{
  "n_experts": 256,
  "d_shared_expert": 0,
  "activation": "swiglu",
  "moe_layers": [1, 2, 3, 4, 5, 6, 7, 8, 9, 10, 11],
  "router_score": "sigmoid",
  "balance_loss": 0.000358,
  "lr_router": 0.000789,
  "norm_eps": 1e-06,
  "beta1": 0.95,
  "grad_clip": 0.5
}
Below are experts of layer 6 (counted from 0) of a mixture-of-experts language model. Rows are named router (the router's row for the expert), down (a neuron's output weights, with its number) and show model dimensions 0-255. Each number is 128 + 32 x the weight over its row's rms, rounded and kept within 0 to 255. Numbers have three digits each.
Before each expert's rows: a language model's description of what the expert responds to. This comes from a sample of Wikipedia text that the model never trained on.

# expert 31
What it handles: Place and personal names
router:085109079103202136104124161117139126116086143081151085155089100146147115149148116136090164163110121150132149153110173191124091083124094131119110153155122139117123130165092103107129129041112131161122122166157150154152089067154017077120169161083118153123152109122173089159126118121169142175153092139183102104121113119120121117184138138165159093107161115120090105160108186153118122128154091111174119097164178118102149136135073127180160169065148102116114181116156121132092123130092146173140109189144144159088121153082186157120128158113176132131223134135176110165159112176107074107152094152102127186122112124137132140134077119094151115095139111132123088102103152210137074154111119109148106113125103107140124086118165141098119169048069119114179079152138036075146196132105179
down0:194126152071139130146147149136185155095073116228180159148130142152137133143139087118130153145065181141123154120130128167157089098113129182129126047140137164138127071088117183102156137108147141152109157104137118085114118103142058106129135086045106151108173148143154113152103147165118093120056152131154105102158158086096096074165074136121182121126158097165101114120101151097112156184116155129080142140139040111100112132076082151079131147131132143117119156165133131118110110175062109124126115112132086127107082112116168134126152110092149159184115170078107111143091137113115128173109178139166207090155141141147076182148075132143101116049146194100136117069112132172102148145175102168142128090114137111144141194116139105128132088156095103167103073157046151081127130154134110
down1:114128106116151142107111157095118147177124113129124116113130044128145085172156160056133114152124109245133080108126112173131093148071108144098107171194184119085164169079054157173151165156134151142130090115113150112146132127119052137153153133146173131145155159148074149116117099170058133137170194139180117143122100143142142118170140117065170201125148194065137122165133097096135102099139181115160183127108115144116133139187068130114138101148142181143122143128184164178136125123103155109128125130110155125126073170152123123129060104177187073104145115106136118131091152150093187161171171138046156105121136110125137049121136179133114102166137098159120122140117086126117122142166123166141125137123149205123132105172134084143066142116107112093089185120125122151137095155096162
down2:149137090131112156132079126139116152114180121108109148183134059102157158081159157116099100123111098091078097129051147178098146101105142069103137108099094131127115139127063092075186095140119098214147164125179128135137137142146080138175158117085123179047143118103111169116145086061166151097180128164149142088126148108160140081045096087135187117126118191084100126187123139146078177097110130082141164063161116161179089090115170135142102132099129144153081085126144112141108148133124106111083119112130104140140130115108131134156111094108115148106100153133147161157102178130117114069117114123165129136133107103167119132103129110096080131119167122195124110065133103146049128122113135154117159103109122101193121146192223103107149180096143119171069085156176164102168133171108145
down3:123096108076149118126139087122177158141111172114073107095089119153169140131118113126124093147045138073129046085102102135133098137143172109176101122116094148131085165163118124145146144156146105169130109154217063190154131132091110183088146150153132118168188101117123128117124181138147099154062086147152084124098115133119133154086109102159052082129141096145063129093122097108110142160135083047117096075140121196135169119181114131092136187130111151166164090130143087121151176092159139177137124114134130144179091175154116179139152127111162143115161186119123140156116086158086174108100083100073077159119166111111148181123140121101124106131141101196124164146128115093120086155117096146111146175144101128171093072201163091143200079077097106104135146101159119091154148112093129
down4:125132182114149107148110096121154131127080113196164175124108131141161088149084147114170184140128163150120143116124170145090145088107101070157099128139153109113099177111104117118164082118098141113075122115171139133156124118086091121127172104125073218117102126113144058099115094174154128141141102123160116113115098154101088111037162124091120110157127113107128136153124151198105121140069134067138134203110085124129127113140208124182094144122217155204169143072103162139090095116146204105121110184107121137168147156063151149113099134095137140137136113115201099154164180099196116125153115093100079136136144192157071154078127137142140143098138142165118183102175111155138173140112176146086123067113159077095127164074127138152097083150114078119102105130132143144082092160135114
down5:178116085125101120113112099117090124126094124166066098133103178080136125159143140154128109035114087141109103078142199095116106118096202131125171143148139096116144134176114104117169082177137129162093040073167135115156147120173133103102161169154142153121101161138096108227098132121135144140130108146116103142168110143100098109136143157102134180128109099141196179165088088077106116144179091076123131126109140093129137111084110137090141120102157132157146028115083128136099143118173089127147123122124117152138116074137060153139090100119107170119054168164154099149153191121098164132126088136149128113119108161107170081195108141091110186191054148129156154155207175096156054132139122144178129124172110112170114099113099137134158145115136152098180155113131185102147123094114119
down6:109087088150091181197166112104109061156167195141127105163182113145068082168156164136098199040138184125089122110156072134118119132123050121180055095144113107149110150102092130105127146108061126100153115117111135118116130155125121106151137137137174124088103156129134121144050110193073164080131079119149169094133098098149123158142124116163161077084107105093082121085135093099153124145138079066121127164110083106097193157092103110125092143150086135121142144151125128129136141141101133106142114154104133120125122171196141181102124132070139102125138091113151179099099066164134131087155157080119100132163140214151131155213135098143155176155141079142116139111154100157093144130104113126068115089148102132112126135105147147109107139135131163186123154158112076179119186179077103
down7:093146139098141136135161180106144075086123144113073126110157123064108126135120096186139071170120088177175124185124118156088140114143155116094078169108174097134113057141142083200108165131175058148149088102146119168142180105125084197067143165087195101155200112103087143120153037122143153147127108118097101146117116110116130101154107133155127170113144106186093112094150134168116125157128160097164141150148095181131118164141051152140144183147109121239110082120135117143171119140066128103138093069130108073152114194147118119133082123083116100155111141181117153116128182116132093137159114132187141129160147136156073148129120169155155160115148128168158123155140118084134147096103099148071147090122093145179164111126090143139142187075122107161155102132155144179166152103117127
down8:196169072151115152076106127125105118061142140128167098098139121096167155088121142113152142092145171131133173109142104086126200155103124141093146090092164155148099115116127117144121147149151204190126108094095151103149122209088113126073097130117116066168098121158109185102105110139102131156166158085135146169078147122099148137132155150143088134145160156165118109097122099119164149138117134137054119074093159127110140058127118079132146117147093130147223082161074153103178180180138089128155159123151085057090123166109096145145073151153114108125127093142167101103123119075139136095089162100149133188095126102126114162095130152182102120113157153068130124165125110130151148204055094133169123133165132116151137138135122062127151125095061098120195145184095059116200114123164133
down9:118129119187121157125187134107101152104144160100129131123125127126148175129146174148097147106058128108098069158088132188123127053095110113078138115089166161074156200166124099084155104114089091107092211148111132174146128114102160097204079040115140127170094107162204093091211106128136120062192146139163160089120086116130182114052090174155126121142152116129139131114088178142166106174119089148180103116153121089111127108139098179169109184127154099089086110109152116201099158148099121116094074147175101114094135118112100115109142157150077139087147125087117168168141147139178066148069072114107105104139160150114108142092152156140159137105136128136100130141115148116096115157120085151118127136134128127134178118100136128124150127087098110137170130075105078053079115147125151
down10:124171130090154081123160137084109152146197098080116143215134117154133141130115164148094125170098081151182182145139118155104068117169161160180122147150150155138070082086067072107158154131133125147152093188155151163150157052167097193180061122110151136158078090125155127159115122110147144146208102147129129119104122172123168158163104198096147145106078089149117082164159119113190106114142117134089150115094138171076117140147115135147105119076158081118106097147152118160183138180177177182086104158210092144106122125079155134055095142117156137090121098136105192165137150153108142062134097096143140120117118130115119075114101166197091092105154171164140144125129158136125168140095107161133117096123114134082123101150081126133151079124159119124140165170156125147175081106125123
down11:095088173108110136043063135124142085106145130094195093115103075120117096164183122117129094089120118131104179116095105148139064151188127095158138114183177120084154109129071148093159180146151112130123131118189127116220120184145080129124153080153144136112144177129112101084156059095091055116133171105131118198139135102117137139176123126167095109133109093118110157168109093119153187190141131105114156185131190133112123141043119098149123165180096135120126102093181139152105073094136154118192139156160127102082114097116097083111070155096148099153130134206195114156160156127135084140164177125148133123140120125163125122153139107122121102159101134117149134164105136136145088122141120150160103128117056117122120145104166208110108203144123140115112185115159095074100107120148171
down12:148142139107115158099121132190187097145044073041177116105082074108150167131207152085115103138109159136113100077089089142213141102140148078101154128091159096124088116158129103176150076048135139168082105128142149106160112151146162157141150139133147150131116128095172145140139122106110096143147107111161195156116099090120064099149111065153098091139137170098114141153122125134180153159151161177097059170143100116141125126108059103146133082082178115119105167114095131157111114107155111078126160166146119073182096153096111084078144132176193088095173073126147103142156147147092132105123082143101107110099118135088174158107116101129108067057148130119111073118155151122112109158083123173101123131111105117127127128082094084133087159104112191144203122140099083125142125156113121
down13:159102091130159171114139122127118074196156105075106062134200148149104139150093069095076121172168117041131083116106103169123096114079157098113113103171184137118115155073109069103132110132154138150190162161106144126072112146113144107177170098095131081095116165174125037117075096084093105124202129129067139059156136100097147069175120109130127143117145151150089093120133143125077102126119108123154168150206123070107154130118117104124121155181132124120128122128141146119106150173080148132106119127167152152079075156088122143151140110135150164136120110106105085107121137103126170156135144213182094149103110137137158125173144100123156138156099136132126144161108143099091159140193121126209138117098133166152137116078101111115083071121151092112181131069065103130125084170077097
down14:123141080187174107158167101158150140122137152166017117148105107205151138096124147131125130164161128173123161104125097137137138129149114130115125130202119139108187042117137118097125161117171175147152123092133131117190134134141143155117136143113152038199164119090185109061107173125120118170184157172117166097134116127111066135107131176080076136119135166181115146164126158104087119123089175127125098089132084139139117115152113109138171145116081088104121097085104150115130151137136098091134106098106122130045079111160089129119116143146093070142127145179089165171177206164127108147134083135091114184120168143147049135094106088132078146134156114171140135136104112127146183100128138083126137081143122091137147088170099135171178133217054146101139118118152124138170129096157162
down15:138097086112141127063113088112125148115168092107124103141160105131177104121166066118179153161109118099105118127178148132103150097143161148146177179134092148109162078145103142147149150145120118144065152175079098182165092163105147091104158166100104092202174150182099107085082151186122098102122103134079136100135170088125161081156114172102100116127080074090133151139087098123126111117157129149121162163059119131179110099164131100098130178140132148158099134171094133140092132144163174158088142075123120173115166088172150113136120158115177111116153098123113139165167106082160179153127098157103102134111176102079140114024082111153140200095156121152140088137087132086140112126146152087144112115238093056117139113127120193124109094130092083165147112149146141137083137163047108
down16:158182126148137156146154125109143153093161062181108155107114092115132083075083152125125144162142127154121133093156077095091112130175139105141138145159071133122085091117099145172113104080124105129148149108151133134148136098149126094055178150150110088186177093112102142089136090158077120060105087132112104166124114083158113100060118086170128115085101158138102198189148144088148164156154105162161100110067140156198112139131166082112112143097162161093098163169114060102149137174117134104144160121091109140097123135125208120130138117083176152110131138118078131168109063133117189112162075170087202148117173127172119134142154186090105120074177102174130130124102143118112102121143099118152176069106118131212110131146165129151096096171095095076062100125121141151163114086074153

# expert 13
What it handles: Football clubs and regions
router:134113095108170121085128165127157098121103108122160107135170129127147164132074124076131171114112131114164200153152153148179101090208103099146190185140136159167142122151108101096134119078145170149076159127120108150118170118160104091085135159075071104138128097154113117152129128110124134161162110117154106100119093119104148136132070183134137098125145126156083133158100208170086129166151133072132170093122121116112105084170060141227144192041130155129084110144162150139102110162088127138142145125104156150124176080101182119181144190138165148101139089192168138149155175134128107198123135159065136143134114126111093144106113149088143159057142133165137126110159141211106091140141158119151133058200126086146128091106165122136154168096117101139134060123080067162137130088147153
down0:150132097104079131078126139138134080126163187111185141123122161120081169095054134124108095103122160177114151137123141105044140133103136173131096205081119128127131136128087155157155166102155126116143133153193129116107163122146173133165171131102134085143095159194108092115156167107150162183162159120120094148098193150087138117112098117123138122120170157134156097152146170151097164166164137089107089160097151173163168139141164181166159112124116113110080118198119168105127144184168116194121116121142105141096151121104103194157087142090060062117091092108154148142064126125110154126148113082099179111104105101118116118134207146132145119047148131122118115167114130155162146109085106108113097168168090095175112171093134150170207079147181096136121066098079059172108125107103094
down1:143149156113159101150149117155181156126142096113146129131149170169134174107089120180134122159131137156116114100143098182134166106154155175152090170135168071094180115099163119114115108062130177127078095139153056130075089129180158077197116101127155113159082175166106055150131102154119176148138167136116110092120147173080139164159150116151117133167151144134067141094103220104161136128110160136127140127136144141118135150115151149119124138111201192190055123129058114091171177135148180111119178144108057115139151099126157163170145010121178115088125109068149146082159187158169182138120181134155151151148129120120119159119113106115180148106112141138091124156118107120093145094178135112079126173145103125135124156126119186097116129157119086163085071117131191148158109110115129
down2:107214139122091131144164193110111120106088128184197149120079182145072150149147123145117116078137114142118155114125119090103126176129132168135172154120114202148137195115165155094055192121140159132097138104102100076168131117137136057131156109150126155096139195148180173174099157079114137147188161147117167125125114084127140133108085183096145124170108097098173113138129105144184156151150124085134105105134177134142137139121144065122165087095102118095077133146141085158085156137147100196084121167149166128160136070149143173125113085132160086099101133103121123146148134123105105134125158057111167134134123165151170125171111200119129134204140077152101129077071136127178111083120152127147138155182064070141144058148080106073159124134109173096133183126138120115117112095073127
down3:110118098145139102113153095130134171154155167152111113115120112110100128092139154124110132126114127100136131062135211145133163134164144145088117139097161106165152159090156128081115188171131162130119092080134083126121143183134156116162095088130215124137145119108144122144074182146079125149158170087151156153086132135092085176115154175118142118141129170168102131117156157190095157163057121195142141098094097104111133147123066079177133070101150124163168123161116145083106075109073113204110135114143114172097108093176111074127156101147114158209125133120176142122113139099203107095158135107100111082097093099127178143183124117140133108149135136102059099147124083195083082108136091125135132087179117122142053216130159103105185152155119115139156084151143133155198144177149177
down4:104166110103125086159155169124087122168136111156080027105137106167161122124088108096156086140112128123114127057173137125125116116140125121105108067122116152126111098098142119155089101143104128143126120054098125146146179122082145123129130165092197152159082092126174114121158112099084115096171118125142118090151129150154090110117132134077095092114154090178205150122130111161124130178132099109121107125151172123178095105131130105114118123123117180155175119130129107200063116143137144072147115144192139070125121132185138140142119091113107124152119205095165152126125120161111131157137134166107110140128107121113105161119015169101099166091094169149073210127126081154151118145192126105107131125098145088094129170101175090060050109166098137031129131072165118144173194144181110
down5:111121077120138136079089165176117125124160125180166172202119074080115113119134131132110127103107188130121070151174113133116157134167147110158137123129085084086151126138112099146112116065083142100138210118135092078106138104170119168146114078103122149105128106182163106121148161092148053112161157112121087069166139121086139110145087154116146130063126157199099141119122131141145098129134198152162128092110140136123086099157212145127185071160124099106098123073115106111140131169108133168192149128106216094186161052093110119136136210109137118145109138171141173174106130164111075166177117146150130106134184110137147085145146180132131112081144111134091048120104076139156083131126107121168148080158073141094136113128121160078094131171123105086087103119135115128198140147134111
down6:128114123171117124139099079112105078163147169122161091129145091174130090182163135102158157149155093067173103201118172162127128169108140160131099114151173090161154133128115118118121135060123128140097161119107132167147099101132137137112142154115109198108109120046131087134116083107114103149126173115124123137081111122123135178098131140131105157079152161149190186173175082112102118119050106104122118085146189156150130176122157136096147090190139089103133111079146078141081147087151116067103113070096108164160177128179217143154090151120154179141138122109121160196123120075186119122077148062100095114097092111141090185136078111109118080199068174120075135160198113146132101104099132086192149174140135111113106118126111129153125110118103125099117176135101151057112125152149141
down7:146158144153139110116106142130161127165133095070103138100133165102184087180173119103150138129108066148105139122139171119088129097171109170048168133145153128098118132136197107113121180080114125126088157099149090146134127164127111054106109196160136101088132143095109195108180173123101125094163092074119150087091165109124127161097152131083192097158134146091140076070115103137060176111098149130143109069069090150176150130120083106073134102129191103190047101128113112121186118177145159084103149144097135119167178113101137172144135092053180120163146091156137147098092100167128111178100124140094145161127127115096133188094144125104168124094082134114169126135194138171137144168139117103095144160195160093159152167122115076137072151154096113145107106153127151178106160124107142
down8:209165109118145080085072179133102136078153128121150125139139100094112154107108121124110119158117156123089094159183055137163139204156131216106113105132157147135127185134117128164108111123143127165127131101125153109150105059143084171138098144155147141148129156124125070151168083153128135081114161153164128149114098167131097101137084105187098097134183127186154138098193111125156082051079105137161053148130123144079134124130117113136093118158152096118180087134099100135151132133142050083105088169176138144190136168132116134093180091148144162131134145132089161131127137195148134095126180105123134149213139109095193114168083139152189159164102157116156139144155069122101085134121133161183079184146183099101163141127106174118126141104211120145147129103113148132133105110157200
down9:058117139122113128129163181156121157104143143150069106136174063099154180074124148126199125101117127163133155129129135199157095113123103122182098093138123108085160136132186146115186095186100146117158131116115115071071082117085167116203144173077145145077154095103140083127131201104139101156132109172071174086182146110117121153090102144112097146138197115119189096082136165126088090117115198169113106110132091105162126084148093127083083134114085136119117114180132156103111117164153137141174183082108133207136124137130127079128127150118125145130098145127113155160112113092075141143138110169100120069177134123148094105100131163147112138181032113148115138122144093067103153138111166087094210143163111141108161125140079080179138148141091120149171107137192141116139123154163149
down10:077138066121097129148159146113123134120132146189222216160142199090138182088111094116168130100141105165182119103140079136162131115161134113156188146087131158144137167123118150138099164094194106134080145141133164126064159155154116077040132105150116123079138098132101121165153147110098151147128129162091179111159161093089133078171107145102132101133097150121105093140053104157121104107188180104116124141155120173147185165125147164133178125078088104126065143124130145097184170137107144175154187089087149095132094100151166111096143113147114093101105127176154103124128129087137157115157119112175127117120112093166146069093128138101115109094119126078163117113168151165100058124133161121111102155140142127166141134134076153108168159168225187161129104122192117204127136145161121
down11:126142134180142166143067152129106134104104122083142123127077180134131150091170126149155097155081126135129179109094118173102122134121096152166066182147162163106092081073116112094144126126155194104119124155157128120095134124074152116115091130111153137161081079152149132127109182174172119098093129152107152133090101107128117171081121137179088085179181094114152162143105118127078120143171092064125137130091129141116142153146138123123132148228080168159131106098149122026141093147094143098079138149142140179120128100149144090133209113070122091162151092132181158121135116172082187159073163118081131119117162121141121115160132183131142106157089135129158091138180072123177120134139084117190119112150124139187144093092170124195121145130088078137086085188144094127206125063090154
down12:138132093140173079139111188064142148137127071085090114145144130131154169116111184173109146094119151104128098189140140138128086196115126130128141080177091145147161129162079104186112062127102098134148175108129090120106052116190148174195129090093166041176093146146141089077119058162146090091128169129145141094148160129111125159119141169121122155082133131092153174122126129101105114142155075155103105057075127167122090081139152141056191146134109165108166152163123155134115165114127135145163099172152173154157093210115142134055153126115116167132117148096179169143123121121105106127093208117122131158143118096117167097182085090136125091081098144123146129149105106109158114142128148168167155117149163116123204096091129125111144059120100162084094135114127196115144145101128090
down13:104165104119085104107115189118091134111173154150115075099164128194128135153114166068194148133122104098131088161139153113071103151108100157132118123082102101157177106159118136106139128200154114099166110164126168112087088090106162104077112113164142134117095059147183114199078183124155088168091115146083166128133115127144152146141055151145135076211141140159169100110083152210170092075075101179110149110167173131137163178129189127132139165191127117116127138145138117104102126103104183097135118155119118108134111111170151161140153162131164107118071138076096157131146155117124155173127151087098155111149115098127172163160095090123137127122117133130117064118113102155131147121177129122076072122179122043138153084189106098163172178106136133137198171155122117140117145192164159
down14:128177145126163105144126099110119105101110162168103109168125156157098091140091115158174178103131100112173115109129149105138147113125120104093156197142165148150170116134063119109102096132164088178160138139176127134142070166105133170175179176113113103090156117112130109183119094166147139133121125139103166122127080117069168114122168118136079126125130111134123118123092172101136122133196124202098106156104147111160172114161125095152184152156070112134123073163145109165105087154107109179113133117119106153100131061113104143135087079172164156086145151166151140137084164102102138139050121116131121107187073090166129101101092097081121104101161144082117158134145160125097088138077141192031167113144183172186157175113063223081124130109080096165135093186149108172079103096171106
down15:177132142102078157129172148145113079166109157133135138181099149103091114149111085192187113169168145086158094168108134133161126139076144087102080091204166173094114134161117062146097076084113148087127079128147097115150068101150161121138106127110113133127073113118081114086099127061164106132152091142064139138126146153089121165116087101112094101121216124186126108174172120132159110104123120162090065167161174114085143178170088098172165078189151098117142167063154083134164111144165129101078161087170135130124118128132134140133073119087093145126119121138140085126151107128114086123130179151122102153099079118119141119122136100122173066144164092127116092080157115085172127127076152180128160147160161086171112095113140118081102086175184199058157117113157124135148113126124159
down16:134095127123154152185153116114114096090156115089117163153193137074111119096100182127122157102103087148106143126154113111089128129141080074152115053114167087111103214127150102138100090150111122124124165173154125146172130153100144148116097124120165125147182155137083130091128126101153051122162128091130139098144098150156131155149148125120084124092048107175089123148168171130132086216116100103130125106062149240106112147137062163048152127133144110150146114128140137133124083145100064161170149107147146105186100120093164121129114104237131137138088155083121128141137136177093123094150176163152140070105144173114127130152114099127198118062129155109087061189108081131101106132109146102138119129100151156112173097198157132140143180092140106151102149116158167095118119176167140

# expert 24
What it handles: Sports leagues and scores
router:139123074087155131096126158128100124135150117081192126140153127125103169110098138109107136138151102185140200151124102154179080087139136126160153162183137106078154096124147090082093165076168128145099131121146109126135165118124088045070125170131098077134159094118097088178147133127151085172181077157145145097105140113072137136188126139109158087145173089124083124153113152173080113147149087119165181072186138117161129103151096095181125186099119103119083138155148173149135114196096118136165162112139160172081197072124156141143140180147153115114113114214145141104161196157109107166144128169095167183126132127105136186118097138107141123098153126135117102130131150145112077134112144105104138063190102104138132061103108150123147133102153108121121047178141046173143122073164152
down0:155137151118098149117060173124115181108133133105102121204173118139144134062125112165180145164051064072151147168074139183122105165130127147105138080103091168151122149148148147189140107104110121152114152172099105115173181124158115110129165118108100130125096122128122149108120184087179160159142147185136102147132153134122151042073108126100089095095111148112118120098091133083168102138085115153138187110184099084133194133143145138097166113120131140122144154140187122128131093132127139174174142100173094113140108115097065007140124134131137120127143108111052185101122138126098123140135076150107113086108173076137176158125112113120082130082150104096118139087141129161133225153092121153101109185089165123064104134098097115119173087115118179102109125186171107103178117147167157
down1:178080167090181156075144140111118098145134095074099122160117110130098197121155151103121158070113134057161169130140151129199112134183124144139132109079120128171125156157122072136168123087155114143171106128185091155108143122120174167104137079141102180134137176138151119061121157064136151164123125123157118126095147084131139161216076137129160136144131128128133198067091115123171108117160129098136135146109071143113153175122090161060106142069160152155108149183113133127134122103165135085168146134158184152089142129141139094160159116124098137168123081104138151130160182093105131128100160094064118111086121045133101085107099109166138144088077142110168128095108124195148074104133152106142111191091150152164087115193118115185134077060149075137130137149123172119156149132086057
down2:158090124143121150132132122135132122121121193158129112120123121142157136119114093085144074119107051119137147143114128159142098147170156090172154119073091050090173110186116104121192131112048145082122137101180143123108101112165169128158127135082103192181098135080160150158129144116074113083092091116064117176129139191169171143100166108176106102137181128129109165166094095088200170113126109111124124165124161156099109159109129088131123096091134131150114165155116102096120204120102137163121152085146114091115155183092112168137109128185124203133177113102132084141138063149110123119128138120129157156184133169128061138103119110078146156138140086125133156021166138148160138164136151106074175128113130175141105106086101138145098157144093162127132102058144164093137177192071075
down3:190139076128147104140131158111086092130156127101157131097099146127068127157104132115167180133113087148137156130093132145080135135110158055133120104111141182073091191153087153111117131167152142112109116200181119154119109159110136132125113166198131137109130095083114118104166127161189105081168105165071103054108120193139096140211159107179103142181143131115134111105173138094110183131082157100133184160162098138188131138150139103179089112117018083117125088074118122108127084113183119077137144152118078179079179106138143131116113098121054092140106131089182136106126117080179147123110129128108111145121064164129182079144140089094146123173117114110137123114150100133185205120110090101172139105123100157143097122102145168100162111144167104133130166143150107198131128098088142
down4:099109200175175103157132161099123141089160118152129113127126122083089116100137135187105132125095101200104129155110142117117196158153123179120137154123146107129131153066210172133111060152203106125068111173127187113060158129082128183097168090191113183124093147123096110135187125102104163056086177159106177079179104124141083107118152137130177078101113167147150133097150167163175112128119133113135049157146112160082130138113116101120093142065121152104172059086156142122141109148150125126104122097131134111158089096095132073136097162165131114159118105103172088089119069087155128096102141136136139129089131136129149112112117135142109077117201134141127132104142136165073166115110136100132184123173112180130150177189075138077158106118167113169150161173129168141170156160099101
down5:133161130152158151131117117157124097146185112102115086152092117119150136139179194098113101163134088112119153159107139142145108165150182126115174142123111058133095108110141080145135160096131062176091122042114139150104138135167110136091149166177161100141123166139119106125152107180166110105119137069164134125123078094107094092054135174150135134133108112147174117143140073176143088104146104160156076067150116154119136165159106153135085184074121136188133080158098130045078121080177094108144104128143122114145142150202165136154158122114093154017140120128142123219111085180143102124149133089141091167186113171104143118184128129108159055149158061084126104107090116126137101146165119127095139107110161104108079133092112086113150131133045133074133174079116130132107129148112172
down6:083116104143195149092164066153192102066127117132127083122143127130147126185159155087192133201121099139119091147150056156111131100098138142146082146114104134133154102138136116184086116063135155095100123123106132143172077148100090103099077150127142146142098096173138105132161113084136136143124111160120107126124115136147174064093145128150145136095125076117159037060114115112100141201115149087175121094107133128157139077136061126109146082116117124138088171188184147097129172134201082189127140084111119139166111072128142130187099178109090067180087063093131105093143139149088133128128185097139080139145071091154153129112073128104136155105113162103131087177121128167113156161138123123108142148152060111181157083132161095144155117180093102107113148155164182103168159137145118
down7:132139098094171149131158100116136117120061087142135172111131102149161064140072144198097134147118065161081126092121141160060123178064151101098137139092080122124138184121122142124118150125071127155095103157127160143107145094134091104150161102105151255137139177143197157136167183155110115106115134125067134080174121091172129141153160092136129157132133113112155133137101068112111081093202103124152175163124135057119102132133155122158117144095123104157087201098090108162161124175149119143117109130104141148115155112116095136081110050108161172130115074117171127090084135143108098144116120132150070127193101144197118140110219138148126077157113103079170179154132124150144153138128139147069071117102160150110098088101138121091062120175147123148144134114170122111099092168143107
down8:096135049080108053150201120068170122118066158125156128145101165141148066199151151089155142097113150062129152171055150147132146162094097176121160159157119149087129112116155165154123128091102117091110111081135116141200122183127090131107143136155162124124189135121185050080072085132135106151091166121132133151139097154164156130125136164144119136125178101125154140118106146098118060071121084109115101087121106139191124149114093156132115106147110131123175096104091086072095173122120151145128145118168116134134163168118141163114086151109154096153171127092048125186075079166165099086120117085126148075116135087095132129159134089108102140095119122092079168137130112148171121102131125139185081117058143089104098100126171127172107193156098145138124097110124128029124134128104132
down9:136148106135142128149111085147109158111113155139144154123139084142119093124117185127129122111142102185151118114203122150144102173069196152107134121117132062156106089157143091125104135147157101175092137138124076130157072165141171070135079145148200109095139142156171111022124221115112161127151093133157097136111079184123141118093176124078113131129107072199138138133134130130068077108121094204135120136034160108086104113154133066117194116105128052103140059164151132150128130063160104108159119113130154162130137149094097140138121093131089069175133155120126172093157124125110138116091117161085158108144107138062174133111129125155171101067135173156121085136103090121136107106159101131101106100212161151130096148147122086119091109146142131160154080117161080129095100165098161
down10:141175121134198137135159078155163127141152140138130112127111157109122121134131164125173140113135179107131110142123133186139158055135095149151116097153103150119121127108141118125175200172187103125136095093205129152083140116125112140084139103179166178072128098156104100148132072113153154115125109116187164041108119060074113090098164105198122078143146141089123173153137173202087170176079122142161102187174106103098161151123164132163123146124089200114129126124106135136126141080149153131174111113149135155183116123098127203089116116111148104089141084130138135183139126152156083133170079177122103140181161087149118106081170172082104228155165104143092094151087119187120129140134115152125099137127113152115110176143081109134163059144183147173138100115122105085121083169088133
down11:142079177129165151142143112177177123194151173144119114100076155126155126105089133118172178131107085131072132167126185128170109084167112072128073084170151093066123096052138154093146132127126115101146183096107061171114098113120145119124091124151104157110129146118094097098125106102122152144102118136106095098096084110093132110067142139080148109150108211075104131186151126167134146129144153121115129123056100121107155167137162128153130186089105127176099187138112116137091130136167171124108169159087106163130094159128120098129131127135115105107124109144149120111208114097155076097100086125164068125103094182117125128129055123101165130227136178103073111123132123120080138129147199058139108114102080116187123139115124098098072106065109108138123081171182133092154132056097114
down12:115151171115094215114126109141206118107129117150123122116153125144119077074108098106111123174111176193128131110108171155159119138087174182110070132131133083121123074168111132160156142221096135098160129131159082092127133094118137145090104137201125086053148116144159165127158057157135127125160102108101119140075099171186095103113152072132115135130178150116124180174159124154144167040135114112173108144094081107141127130108142099122062072138098050137166181126065116150123095104136157152110117179151130169157059189143141172108117100137143138117180197072104106103099183126139093098102128109146137134102157129127146103149118139139140146094152120101134087146066149118126127120150134198113095136102136188131155208141157150088131102109165129141133141115121178123145095111054096
down13:096123121078110138152123198124141151146137107098171110123166117104165072062119147115097170143093150096148173155123101094152094136134149103101108119156185161137175178200094116139108075173116122173121128062180109134135111138149155162142128145172196151150130089079151108200109148167110133153105088137129094129080164141117094121171165107128133155136145140081142127120090128150130214128033078134117109147191104108167096104102150133083153128109104125148087074134162164111153128148125114092123146122068133164137173105088148154160175108135181141106186160201138106183097159132115105190147186162104173091107098150090134091101177152115115132073091191151093198088132163130133116125116157160067149170145152120117104165103170139147079126127112101105099124074203160163133158132163160
down14:143110129131107123148087138132142145161158049140118076139098128150187130114150174156100168118130100130106090083116089177087107188149185158179088121141126164103093062125133082108126127072168119180087082165110146122091158137160160143088073133153145112136145153108154178124170165156168090200110127141084161085138119098094128071136102168096102169151156140061033145127168113129088105135106144151126141077148140103114124185143088118049188095159117112152084150103141081193152084153121126157122204133111144150169169167130130125099123151057122123149145133108191154087142095121147106196103107135092125121104145128097144161166126087078150148161099142109146140205075060110174128106129148084102131112088125108123118104118096102188110098146128116138112148158136136127212109111098174
down15:120117100141098112138129080139145132114107103149152077080116119144151150101121150111117129088161119148044196068144116139169138096111110097106142087158101159126099151167145135135112175140149120153117084081131110094033129110081229116177122164137128125113171074178147129138104114092137139147109114247091091181156103103100128105150178151127175157178148162109114124067069137140149065158077125152143161111139105181134153123159081098120166136141102148126134132101097148144146105098100144079075128063113137165127098124155125139165159113061094171117107120147098122127154170125113100068123136159091111128100172106182150051183149156125092141161098173136130084141138115090150128105110174109150159092082107167130121141080101058138134117059078132122103118178166110168161115126056144
down16:087145116097060157094143104140128145127087077149143073152116109081131057114161195058066099096151179205134132139138144106114123125173194116092167137139102101046132099145135148155123124091162167121133120135143156084130150133185170105130125222174069114131064141189168157144157124133094136158073123131114103203185146121075123102153113110119151137154112136130098138180115144082132133158128128115147122176110080161134176122148101099130154180162125127123147170122115116139136125162129157169068052116133146102125104114091086138029140189134086103118113146094182098099149111151085152143148067123120109106116199107125127078117149163122132103095123113091109077124180112153142142105116181125092149117134134141080115129123098093083115109131144109117084105154135167221116111102172173